Below are experts of layer 13 (counted from 0) of a mixture-of-experts language model. Rows are named router (the router's row for the expert), gate (a neuron's input weights, with its number), up (a neuron's input weights, with its number), down (a neuron's output weights, with its number) and show model dimensions 0-63. Each number is 128 + 32 x the weight over its row's rms, rounded and kept within 0 to 255.
After each expert's rows: "comes before" lists some tokens at least twice as common just after its tokens as in all text; "gets" lists some tokens that make up at least twice as much of what it gets as of all text. This comes from a sample of Wikipedia text that the model never trained on. Tokens count by the router's weight.

# expert 2
router [132 141 149 131 130 105  95 179 155 139 117 175 183 116 107 154 104  79 100 141 104 160 154 127 161  88 139 166 102 139 111 171  75  96 185 185 173 118 167 112 157 149 190 208 152 166  58  98 132 176 114 119 110 157 103 143 153 157 151 109  79 160 137  74]
gate0 [123 153 165 185 119 137 158 170 107  77  89 134 125 160 110  54  91 147 124 146  92 162 129 188 146 158 138 134 127 158 137  88 120 133 113 113 163 148 115 118 176 187 100 237 164 132  78  55 154 117 108  98 154 158 167 157  88 149 122 125 104 176 127 178]
up0 [156 162 135 153 135 126 155 185 125  76  48 107 129 150 132  89  98 138 142 148  83 150 138 133 144 128 143 147 139 172 136 100 116 112 146 102 175  99 130 184 206 206  96 189 146 133 121  88 154 157 184 141 132 144 131 138  95 168 161 122 108 126 123 163]
down0 [140 147 117 213  92 109 172 158 124 125 165  90 151 132 101 117 116 159 162  87 127 118  84 161 146 182 158  92 102 120 119 125 128 137 155  95 167 159 106  87 124 109 105 177  76  94 168 131 117 145 130 123  78 104 140 109 133 146 144 127 126 133 140 178]
gate1 [180 125 123 114 132  81 106 151 150 129 148 156  70  73 169 166 175  90 140 104 113  88 108 141 153 112  90 165  53 114 158 159 129  56 134 189 160 135 116  50 186 210 141 105 122 145 166 133 156 149 131  61  96 171 148 122  59  78 142 130 132 142  96 140]
up1 [149  91 114 164  99  64 107 162 148 126 148 180  50  58 131 132 119  89 136 144 149 105  71 129 168  74 115 127 103 135 166 173 174  74 162 193 127 114 169  78 178 187 122 136 157 107 173 113 104 170 112  75  86 169 182 151 103 103 153 104 115 161 128 159]
down1 [100  92 179 107 146 119 115 147 123 123 179 105 152 144 140 155 155 142 117 110 180 129 105  53 129 148 148 106 116 122 147 191 144 138 167 141 107 175 126  72 101 119 152 122  99 175 158 171 143 181 146  85  83 128 169 132 161 163  93 185 108 109 148 105]
gate2 [149 103 169 118 143 101  99 148  71 168 119 111 165 134 149 146 137 127 128 129 176 113 122 184  94 121 135 110 193 113 144 187  60  76 160 191 118 121 116 181  91 101 145 140 147  68 107 127 177 143 142 131 100 120 148 143 108  84 112 155 150 163 141 172]
up2 [125 121 181 110 126 129 105 107 103 161 108  95 177 148 159 123 160 116 127 103 156 140 116 186 117 125 119 134 146 132 132 163 143  82 177 182 113  98 105 164 105 115 163 154 134  99  72 118 156 166 103 152  94 120 132 140 120  71  82 146 149 151 138 156]
down2 [126 125  99  95 197  91  94 112 155 112  70 140 155 144 173 120 104 212 114  96 193  96 140 153 154 135 125 106 180 133 129 141 162 111  84 104  65 123 126 152  94 112 115 117  99 136 144 180 111 152 143 104 118  47 162 150 140  80 161  95 146 135  93 154]
comes before: " ", "0", "5", "3", "4", "6"
gets: " |", "7", "2", ";", " (", "==="

# expert 5
router [205  92 170  91 115 115 107 142 130 143 110 175 151 131 119 145 131 139 106 150 112 144 138 177 125  97  71 143 127 103 105 135  69 130 154 121 123  90 156 105 140  93 154 177 160 140 103 105 145 153 118  99 137 157 134 149 137 172 149 147  75 125  92  95]
gate0 [117 165 109 107 195 121  76  90 132 130 142 115 175 181  88 169 102 145 140 102 138  72 113 112  87 161 120 110 108 147 154 155 106 121 136 127 162 108 131 150 140 147 224 153 135 121 138 165 122  99 102 108 112 101 114 116  89  93 135 146  82 238 161 165]
up0 [133 126 131 125 197 153 109 108 100 169 172  85 142 195 112 187 119 124 120 115 106 110 106 102 114 144 171 124 141 164 158 139 117 102 112 116 149 113 146 164 167 141 197 142 149 135 129 154 105 122  89 121  84  50 124 108  90 119 126 157  86 231 127 176]
down0 [126 161 117  88 132 111 130 122 150 137 129  92 132 104 110 161 196 134  92  96 144 120 144 137  97 158 174  83 160 103 149 126 109 155 134  37 156 112 144 203 129 119 166 149 164  81 131 120 124 191 162 172 130  93 111 101 137 118 167  74  98 117  99 111]
gate1 [112  85 136 125 128 150  82 138 150  88 157 120 115  91 120 129 104 108  98 134 117 139 213 143 179 119  77 143  90 155 128 108 118 143 187 100 110 115 177  91 166 110 139 102 150 100 127  88 143 130 106 159 106 127  95  97 170 128 110  73 138 146 126  50]
up1 [120  96 104  96 125 141  86 127 138 101 151 133  96  66 130 134 126 105  85 138 110 134 236 132 161 115  64 132 127 151 126 114  92 139 167  86 110  81 166  82 154 116 174 109 120 132 114 102 103 125  84 180 125 127 100 106 179 100 135 101 158 102 112  55]
down1 [ 77 172  75 115  68 128  71 145 172 123  75  95  94 147 186  79 113 167 120 138 104  87 103 140  66  92 133 211  84 105  98  95 150 143 130  67  79 136 142 134 113 166 175 172 109 110 185 110  98  99 149 141 176 153 148 147 173 130 136 138  99 114 144  90]
gate2 [153 140 154 113 114 121 114  88 108 153 151 122  39  93 102 143 177 177 104 200 122 115 112 183 134 150 148  87 144 148 125 183 136 105 197  94 102 177 158  70 104 101 102  89 114 152 135 155 143 144 148  52 118 119 150 144 115 168 128 122 134 135  92 124]
up2 [181 116 160  92 118 106 140 127 116 158 170 130  97 101 103 145 147 188 103 190 112 130 112 163 122 156 153  62 143 172 131 170 133 134 192  92 101 164 153  63 105 130 110  82 100 129 167 143 146 105 174  59 129 170 130 108 152 130 130 130 122 160 115 118]
down2 [105 166 192 105 110  81 154  59 154 118 171 112 119 140 118 107  90 162 145 158 159 177 105 137 139  50 166 108 128 124 159 130 168 178  96 118 110  84 157  99  51  92 111 144 133 140 144 140 181 115 131  62 162 112 125  37  51 150 124 126 102 102 173 117]
comes before: "\n", "-", "==", " The", "urch", "The"
gets: "\n", " P", ".", " J", " E", " H"

# expert 27
router [160  92 155 128 150 140 104 141 173 161  93 178 157  99 104 139 164 121 109 162 142 163 180 159 151 106  62 118 128 127  97 170  76 116 157 119 166 105 120 144 185 139 163 153 177 177 106 103 151 147 139 133 170 175  91 127 152 113 157 170 110 120  77 146]
gate0 [ 88 137 144  83 172 174 122 139 119  85 120 115 120  77 151 131 149  84 175 112 149 197 137 159 148 116 173  82 137 100 125 139 181 103 115  47 118 139 142 109 163 150 162 145 174 105 157  74 144 102 156 168 192 161 106 120 165 136 154 177 126 127 109 202]
up0 [141 109 141  99 103 177  76 134 141  86 156 119 111  92 162 115  74  52 115  99 108 152 177 150 123  80 177  91 120 112 161 119 112 144  83 161 160 113 115 100 112 134 153 166 162  92 120  65 124 105 121 158 154 212  86 154 128 175 121 159 123 144  49 156]
down0 [101 153 142  74 117 142 145 136 125 106 175 103 110 176 147 183 171 114 100  91 121  76 105 116 138 158 118  30 109 112 185 135 116 135 116 141 136 164 163  67 116 108 122 118 162 120 152  92  99 133  59 135 166 106 150 102 141 142 113 133 131 204 158 134]
gate1 [100  91 163  93  92 115 160 134 162  97 134 116 130 116 140 135 134 120  67 157 134 190 158 165 114 119 112 148 102 180 136 111 161 120  97 138 131 129 152 178  95  99 133 134 191 136  92 149 141 119 145  74 125 105  90 137  73 109 145 117 151  83 105 133]
up1 [ 98 111 127 110 119 108 110 113 157 127 154  96 113  84 112 143 146 115  53 161 131 177 180 156 108 134 130 128 132 143 157 107 163 116 125 132 187  94 134 193 174  89 153  92 153 113  90 191 108 129 145  96 118 115  85 119  91  96 164 138 167 117 124 155]
down1 [110 118 127 118 130 144 141 116 149 146 107 161 114 167 161 112 134 110 148  99 166  73 134 143 191 114 223 166  86 152 157  74 115 201 125 130 126 164 149  81 103 100  88 177 153  93 138 187 150 114 121  88 107 149  98 159  99 213 143 203 146 148  80 107]
gate2 [164 120 128  25 115 152 146 175  78 127 125 153 149 186 143 131 114 125 131 112 117 149  87 167  96 136 105 177 116 143  90 159  82 135 106 132 114 109 160 109  65 128 221  93 116 133 189 167 219 117 134 120 147 157 127 144 168 149  90  75 179 165 137 128]
up2 [154  67 111  78 137 113 144 152 142  84 144 108  97 185 163 142 141  86  78 164  95 109  96 123 189 120  79 124 133 134  92 155 120 137  92 160  83 126 159 144 104 154 104 165 144 129  58 115 185 135 114 121 159  82 114 140 184 138 102 116 149 193  87  96]
down2 [102 131 106  93  92 124  76 118 138 117  67  98 153 104 171 110  63 167 106 102 138 126 124  65 164 145 115 138 117 104 123 139 147 180 103 133 206 106 122 148 107 136 139 114  99  89 120 142 126 107 130 114 144 146 115 141  99  97 155 135 145 154 144 119]
comes before: " the", "\n", " as", " The", " a", " f"
gets: ".", " in", " the", " his", " a", " to"

# expert 18
router [150 115 138 109 156 108  88 163 151 134 101 167 169 145 111 182 139  97 115 174  82 170 138 155 127 103  80 181 117 126 127 138  80 117 156 150 149  94 182 111 190 134 134 209 204 145  84  98 130 139 106  74  95 155  90 199 139 125 198 141 106 123 129  74]
gate0 [151 115 215 163  97 132 132 161 189 142 180 115 141 130 102 136 118 119 121 209 145 103 152  73 102 141  76 192 150  55 106 150  71  96 108 153 223 145 100 186 155 128 158  94 164 127  84  88 106 137 107 173  97 132 100 192  96 164 139 112 127 183 130 162]
up0 [145 135 181 150  67 121 141 151 178 158 175  64 164 122  82 152 120 127 153 177 126 110 126  92  91 150 102 179 107  63  99 143  94 111 103 147 201 150  84 175 175 168 144 123 161 171  74  72  96 113 121 135 123 169 132 185 101 145 117 160 116 161 130 128]
down0 [161 137 112 153 112 124  99 121 118  99 132 134  53 116  89 116  93 128 168 190 127  81 117  66 135 154 171 130 102 158 131 104 139 133 129 206 128 198 113 174  99 181 119 103 134 152 108 103 119 131 116 100 177  95 131 119 127 179 128 183  77 137 113 156]
gate1 [165 120 176  87 124 152 129 145 110 151 120 124 127 113 136 184 168 151 123 200  85 152 201 139 162  92 114 126 144  49  35 157 159 145 134 144 113 104 183 133 108 124 148  97 169  85  99 105  83 150 123 109 201 171  52 180 158 119 163 153  92 149  97 148]
up1 [161 110 166 110 120 168 162 117 146 156 104 133 120 123 120 174 180 140  85 176  71 184 184 139 122 111 115 129 153  29  80 133 143 132 112 122 112 127 174 139 121  87 144  87 162  90 116  88  98 143 133 100 193 183  75 163 136 127 123 112  94 118  93 122]
down1 [ 89 172 149 176  98  73 143  85 169 160  98 129 131 100 148  73 114 107 116 134 163 172 100 164 150 132 141  68 125 102  41 133 150  94 165  92 139 174 125 134  74 110 177 140 178 128 130  94 191 130 112 104 192 160 165  84 184 133 115 150 130  75 133 121]
gate2 [153 126 144 131 157  72 129  92 112 132 135 117 106 176 188 125  55 125 139  65 148  84 119 145 125 178 153 120 127 122  89 106  54 113 129 135 129 117  85 145  98 149 127 167 149 133 112 147 139 104 112 176 161  74 152 135 118 139 118 134  62 134 162 123]
up2 [104 119 184 154 147  41 108 114 128 130 118 149  99 136 204 156  95  85 120  64 108  71 118 174 106 174 143 175 126 129 104 131  86 128 135 103 127  99  79 159 103 173 140 168 182  87 120 136  83 107 129 141 163  51 149  88 103 136 148 127  81 145 160 131]
down2 [137 173 152 185 179 112  84 159 121 122 103 100 193 176 161 156 167 166 174 159 116  94 119  98  79 170 102 151 107 170 145 163  98  66  88  99 204  81 173 156 104 123 134 131 125 172 171 143 121 149 168 177 102 134 122 145  90 101 120 117  65 111 177 197]
comes before: " |", ".", "8", "3", "6", "4"
gets: "0", "9", "%", "8", "3", "5"

# expert 9
router [153  95 126 125 159  95 107 181 155 126 101 160 147 142 121 178 131  87 102 192 102 176 132 151 130 115  94 146 100 182 123 138  73 136 149 179 130  91 187  95 148 149 138 234 222 127  88 116 120 150 115  87 122 198 121 172 164 111 163 108  93 102 128  84]
gate0 [ 67 159 144 116 169 103  64 105 186 108 135 214 155 106 118 161 143 113 146 138 116 118 113 167 148  83 143  95 191 127 133 156  91 116 117 179 164 129  58 162 108 141 100 186 180 130 113 121 162  96 174 160 156 101 185 127 141 103 140 177 115 128 129  97]
up0 [127 140 185 102 161 152 106 157 112 163 130  88 185 120 134  91 152  48 145 146  68 138 114 132 138  87  83 168 145 166 135 137 105 146 104 154 145 104  68 136 130 131 128 205 199 175 148 147 154 110  83  96 163 123 158 185 152 179  54 175 102 152 126 121]
down0 [111  70 161 159 172 188 132 136  93 206 130 154 138 144 112 168 141 157 129 167 113 112  92  56 111 121 130 160 114 149 108 104 106 201 106 139 149 147 159 102 114 171  52 138  89 117 149  70 209 117 145  94 155  78 119 166 158 111 164 145  93 105 115  94]
gate1 [ 93 130 106 164 154  95 132 111  72 196 112 141 148 127 169 172 186 117 117 146 116  70 146 106 102 170 102 109 175 166 121 133 163 142 135 148 147 135  70 110  91 150 145 160  80 142 157 149 161 131  92 164 156 153 180 177  96  76 134  91 125  89 137 165]
up1 [108 153  99 161 156 124 127 104 126 134  44 152 175 137 145 155 195 128 101 198  86  83 161  84 107 176  87 135 123 138 143 142 137  93 143 143 164 143  89 111 101 159 141 165 125 123 156 143 162 126  84 171 130 169 135 172 105 110 180 107 109 113 134 153]
down1 [ 91 206 127 143  97 130 138 103 149  94 120  75  89 126 138 151 133 183 127 148  60  79 114 113 211  66 152 107 140 121 145 174 159  52  83 105  86 133  91 100 140 178 125 129 148 126 118 153 118  70  95 167 152 142  99  63 142 140 101 144 119 110 162 126]
gate2 [166 111 153 115 116 153 110 129 179 195 133 153 173  85 153  63 167 153 184 208  72 189 160 128 182 134  47  86 135 163 119 146 135 132 104 136 153 137 108 193 134 121 127 152  97 101 115 110 134 140 117 132 122 154 127 146  82 176 178 118 145 139 112 105]
up2 [151 117 170 129 115 161 101 166 137 163 114 149 146 121 140  71 147 155 192 199  56 207 142 130 162 158  81 119 121 142 162 129 128 137  94 138 156 145 135 152 124 116 117 111 111  71 135 112 108 158 108 124 128 166 127 119  49 120 149 105 158 126 106 104]
down2 [188 140 102  92 123 125 169 148 179  72  93 121 146 131 166 137 167 148 165  85 177 155 158 159 140 142 137  71 155  81 148  97 186 194 132 112 165 100  55 177 163 108 121 107 112  78 180 146 158 148 158 155 136 111  91  46 171 122 127 129 112 142  95  76]
comes before: "1", " |", "0", "2", "3", "4"
gets: " ", "1", "2", "0", "%", "9"

# expert 4
router [192 110 174 117 163 119 105 163 169 144 120 155 133 145  99 142 141  97 132  99  95 154 160 144 168  76  77 139  90 160  87 167  97  77 147 179 151 115 119 122 157 159 171 152 164 178 121 100 144 144  93  65 160 185  88 148 119 122 128 147 111 130  95 113]
gate0 [188 150  57  54 168 142 108 124 145 149  94 139 141 153 122 112 111 123 144 181 209 187 129 139  80 141 112 176  97 110 125 105 129 137 130 134 126 133 116  59 100  84 129  91 113  86 119 116 123 152 143 132  93  89 128 128  77 152 143 102 144 169 143 120]
up0 [123 120  92 134 113 129  83  61 134 188  75 164 162 113 143 129 108 120  82 136 156 188 119 158 133 139  97 173 132 116  64 114  52 141  98 138 133 104 202  75 132 120 134 133 255 154 149 127 150 140 109 105  91  85  99 124  65 115 146 103 115 149 105 127]
down0 [113  12 111  96  59 106 148  64 135 119 108  89 129 153 152 140  71 106 101 118 112 155 114 128 123 121 116 152  70 101 141 115 118 132 138 147 118 129 135 129 104 124 122 169 166 131  62 161  89 141 156 167  64  97 119 133 110 101  94 137  82 115 106 117]
gate1 [ 91 133 148 127 144  64 125 158 167  87 104 107 125  94 206 203  86 168 123 124 136 106 104 106 122 132  78 157 105 200 136 140 175 166 115 153 144  83 135  94 124 179 181 125 116 146 154 124 201 129  82  94  92 127 149 116  27  76 129 154 115 150 152  98]
up1 [ 83 115 116 130 130  41 118 133 169 108  97 131 141 110 192 157 106 164 140 114 147 106 122 156 126 166 151 151 123 191 150 175 126 160 120 138 189  75 188 126 155 144 156 125 111 154 112 153 156 126 130 151 113 134 168  88 107 109 118 167 131 119 173 106]
down1 [143 120 121 121 141  76 112 172  40 109 206  56 138 149 158 164 116 129 124 158  71 102 125 145  65 119 125 151 123 130 116  96 109 124  75 123 107 118 177 172 122 155 188 121  77 172 133 126 187 142  77 116 106 156 101  53 144 175 147 116 164 141  65 179]
gate2 [150 152 128 193  93 165 104 150 109 102 144 134  98 151 130  97  95 161 130 108 138 140 156 170  85 100 104 142  93  64 113 139 149  81 132 156 143  97 110 138 142 123 206 130 115 144  94 104 122 144 114 107 135  39 124 127 123  75  99  93 149 141 108 147]
up2 [165 156 150 217  97 164 122 187 142  98 137  92  72 171 106  94  88 125 148 115  93 137 119 175 120  83 108 154  96  77 146 153 120  93 131 139 137  84 108 132 142 112 167 155 115 149  81 122 118 144  89 134  95  53 141  97 146  91  97 124 153 141  98 126]
down2 [141 163 144  98 143 172 136 112 124 140 150 131 115 141 155 169 153 150 147 156  82 121 144 170 145  95 157 117  98 103 144  86 100 140 124 168 106 128  86 179 138 106  96 126 109 127 127 150  92 143 111 155 139 131 193 151 147 132 155 125 155 146 164 139]
comes before: " ", " the", "s", " a", " S", " first"
gets: " |", " the", " in", ":", " of", "'"

# expert 19
router [129  81 124 134 155  95 149 157 157 145 135 159 177 122 104 165  95 115  97 193  93 173 171 180 144  79  95 166  75 150 125 189 121  77 183 140 187 113 143 117 148 131 159 180 188 144 127 119 142 114  64 116 173 117  40 150 121 191 143 130  77  95 140 104]
gate0 [ 98  80 139 135  52 154 145 129 118 120  60 101 131 136 110 138 167 104 112 121 124 138 163  75 121 143  96 136 119 104  92 162 116 129 169 134 143  84 169 158 155 144 124 134 182 136 123 139 101  84  91  57 136 145 150 174 129 173 105 131 105 120 138 104]
up0 [ 98  94 148 155  56 133 145 129 129  98  62 129  98 142  88 131 182  94 139 119 144 156 132  97  94 164 121 180 140 108 114 183 120 147 128 124 134  71 157 166 162 143 125 123 156 124 109 157 128 109 112  42 109 141 189 134  99 173 111 148  80 125 135 113]
down0 [123 128 108 188 138 159 114 174 136 146 112 126  81 153 146 119  75 149 149   3 119 149 149 140 169 140  82 133 123  95  92 128 156 100 197 103 168 151 138 175 125 145 132 139 139  64 140 162 110 112  82 133  98  74 119  83 106  97 111  97  64 100 139 155]
gate1 [127  87 128 140 133  81  99 101 150 146 140 106 147 211 103 121 112  84  96 123 137  98 163 122 144 145 106 158 113 141 112  76 125 100 115 110 124 168 141 143 160 140  94 146 188 143 118  93 129 105 111 175 162 136 120 134 176 150 192 118 191  68 133 134]
up1 [104  95  86 144 146  70 107  99 124 191 131 144 177 205  79 146 126 101 113 118 118 121 154 124 133 112 156 106 141 124 132 131 130 132 116  76 128 118 143 145 160 169  78 156 177 139 119 131 139 116  95 178 178 159 133 125 164  79 172 148 190  95 149 174]
down1 [127 139 155 143  84 188  88 156 101 110 128 132 129 100 106 127 110 144 124 112  88 215  93  89 118 156 174 146 137 172  96 129 114 149 141  87 113 113  98  81 193  69 104  97  79 130 118  94 109 120  69 183  94 106 127 115 164  95 150 139 144 149 145 123]
gate2 [107 122 102  73 145 143 119 154 175 127 130 178 118 137 112  98 123 151 110 148 146 133 167 159 158 166  71 133  61  85 125 109 164  90 174 161 163 129 155 118 154 133 163  73 150 114 131 122 144 117  94 170 174 107 165 164 125 156 118 159 126 110 123  94]
up2 [162 116 115  86 141  90 100 163 164 131 145 181 146 166 113 119 162 157  81 152 107 161 155 154 165 161 103 152  53  76 100 118 140  69 160 156 187 108 183 102 185 169 200  97 175 163 122 139 128 149  65 155 163 124 141 166 151 133 159 224 148 141  99 111]
down2 [ 83 142 135 139 141 134  38  95 150 218 160 154 124 137 110 131 115 138  93 118  96  90 115 115 115 108 132 119 132 107 138  81 105 111 120 129 190 124 117  82 105 134 168 122 107  49 158 121 148  95 101 114 138 125 122 126  72 196 136 153 159 164 123 120]
comes before: " of", ",", ".", " and", " in", " is"
gets: "ing", "ay", "ation", " that", " other", "le"

# expert 13
router [125  85 158 100 161 112  77 161 186 142 110 167 165 132  61 182 103 117  99 150  83 138 147 124 144 143  64 141  79 100  94 130  85 113 198 120 131 134 161 132 158 140 173 167 146 136  64 101 155 183  89 148 156 153 134 118 157 118 162 147 118 151 104  92]
gate0 [111  88 145 151  83 182 134 146 108 124 124 184 170 123  81  93 112 151 206  83 113 121 142 223 145 142  60  90 118  97  77 114 148 143 132 148  95 159 107 138 125 123 163 137 110  95  84 121 183  87 100 128 101 136 108 112 102  99 113 172 148  99 154 124]
up0 [ 87  75 130 155 137 161 137 134 108 129 128 163 132 124  59  77 124 168 175  79 130 110 155 205 175 138 109  87 160 106  30 111 145 115 155 135 161 163  99 131 123 124 148 121 130  79 100 104 150  70 179 100 116 176 113 133  90 141  91 137 162  89 142  88]
down0 [130 124 111 128 163 135 144 106  95 133 139  86 149 178 125 101 148 116 125  89 123  60 128 125 181 136 160 117 157 132  93 117 187 109  45 114  73 171  93 150  89 140 131  79 141 141 160 103 105 157 156 163 143 172 170  80  63 123 130 147 155 131 177 125]
gate1 [178 122 135 122 151 148 149 146 116 140  74 189 121 140  53 141 152  99 160 107 154 151 123  70  86 145 163 159 122 165 157 150 186 137 133  98 136 150  88 186 158 111 173 143 102 129 123 132 154  98 120 140 138 129 126 161 106 130  67  98 104 166 106 106]
up1 [149 140 113 142 145 149 167 140 107  84  84 173 102 144  49 154 169  93 118 132 138 149 173  92  96 132 193 121  92 130 155 123 196 145 156  93 143 164 107 189 157 140 152 139  96 138 110 135 169 113 116 115 184 135 154 129 100 126 133 104 108 142 100 130]
down1 [150 190 120  74 110 124 183 171 122 144 174  91 143 112 153 126 120 146  87 118 112 174 114  84  96 101 114 162 125 107 115 112 100  99 138 119  93 123 166 151 113 131 142 141 153 106 106 130 162 188 185 125 148  72 119 129  76 113 197 153 128 180  88 106]
gate2 [ 68 101  75 116 139 141 123 166 188 124  71 138 203 158 169  90 120 163  77 147 137 165  89 130 150 152 100 108 159 151 168 153 132 139 188 126 124 148 111 151  77 107 135  96  74 114 148 100 144 190  46 158 100  78 110  89 135 118 150 160 109 142 137  90]
up2 [130 103 115  68 172 130 154 166 186  75 105 146 193 193 133 130  91 115 111 175 125 168 128 128 131  93  79 146 133 180 107 173 146 132 160 124 152 140 110  64  97 108 182 139  79 120 197  77 101 137  88 145 112 107 130 160 129 109  83 184 128 165  85 106]
down2 [180 106 148 148 134 165 122 190 165 137 126 145 118 138 184 143 170 162 116 107 100 129 139  92  67 159 132 121 108 122 136 168 161  69 115 184  70 153  83 112  86  99 151  91  98 179 159 170 114  97 165 188  95 180 148  95 113  88 141 131  73 138 114  93]
comes before: "9", "0", "8", "resent", "ro", "il"
gets: "1", "2", " C", "p", "c", "C"

# expert 23
router [140 104 105 108 134  87  89 170 128  93 121 138 169 127 139 155 162  90  91 153  58 146 198 127 139 113  90 158  91 130 109 142  94 132 191 130 178 107 194 103 133 131 146 171 147 179  98  70 145 160  98 110 150 160  93 142 127 129 151 127 104 111 140  82]
gate0 [185 116 101 120 147 142 122 156 123 181 137 141  88 131  24  87 124  53 148  87 129 148 100 137 144 126 109 134 132 126 103 109 122 137  99  73 140 103 161  72 129 179 160  89 134 135 141 127 120 163  89 160 120 158 159 100 176 135 212 157 148 138 152 137]
up0 [167 139 117  98 175 142 115 155 144 163 145 138  68 108  61  81 157  12 140 134 135 122 127 169 191 102 122 142 152 123  90 115 131 154  64  87 101  91 163  66 131 174 158  97 125 139 142 158  85 137 111 130 132 175 161  99 158 144 210 112 115 143 160 149]
down0 [181 150  68 136 165  52 150 103 111 176 144 164 137 116 155 153 117 163 150 132 162 175  95 107 119  97 130 119 197 136  99 134  97 155 115  91 114 115 118 159  94 127  74 171 143 164 108 136 129 117  86  81  54 122 132  93 151 140 135 112 133 152  29 101]
gate1 [ 91 156 132 154  90  95 133 135 132 103 174 150 143  79 153 110 148 140  75  47 115 106 179 119 126 140  64 150 104  70 143 110 148 131 209 138  95  78 122 117 106  94 102 128 137 141 119  93 123 163 122 157 186 131 127 126 132 121 111 138 107 133 138 116]
up1 [133 161 136 156 102 124 160 139 113 102 155 138 132 110 122 104 144 130 120  95  97  78 178 147 155 132  90 149  99  74 136  66 131 123 194 127 174  42 156 120  84 124 144 162 202 146 116  95 115 174  84 142 185 163 113 136 104  92 100 134  87 130 135 188]
down1 [204 187 178 140 139 116 181 112 105 156 105  45 179 119 123 151 123 101 126 113 120  92 131 111 153  77 146  73 115  91 157 134 126 101  45 174 127 133  68 154 137 115 177 137  92  77 177 110 104 137 110 107 144 176 120  71 129 126 126 158 144 107 138 154]
gate2 [120 128 106 114 114 173 166 197  94 106 102 133 153 188  79  92 149 111  94 126 111 151 139  94  95 103 115 129 104  93 127  96  99 125 137 139 173 129 109  98 125  65  83 131 153 163 150 135 154 108 109  88 153 139 138  98 159 194  86 129 141 138 108 125]
up2 [105 137  79  87 132 129 113 150  93 111  90 101 166 221  72 102 131 116 110 125 107 115 127 110  91 109 152 116 122  95 102 109 114 138 147 166 150 162 126 102 103  89 105 104 147 139 118 185 126 126 122  45 156 154 160 125 163 162 131 126 164 102 141 100]
down2 [ 80 108 109  93 184 117 154 108 158 123  78 142 112 167  88 107 151 187  97 191 164 142 150  79 145  97 225 135  71 147 166 147 136 159 121 136  88 158  99 166 155  95 137  99 139 185 176 143 106 116 106 137 104 130 141  91 141 151 137 105 107 100 108 116]
comes before: "0", "1", "2", "9", "8", "6"
gets: "0", "9", "2", "S", "8", "r"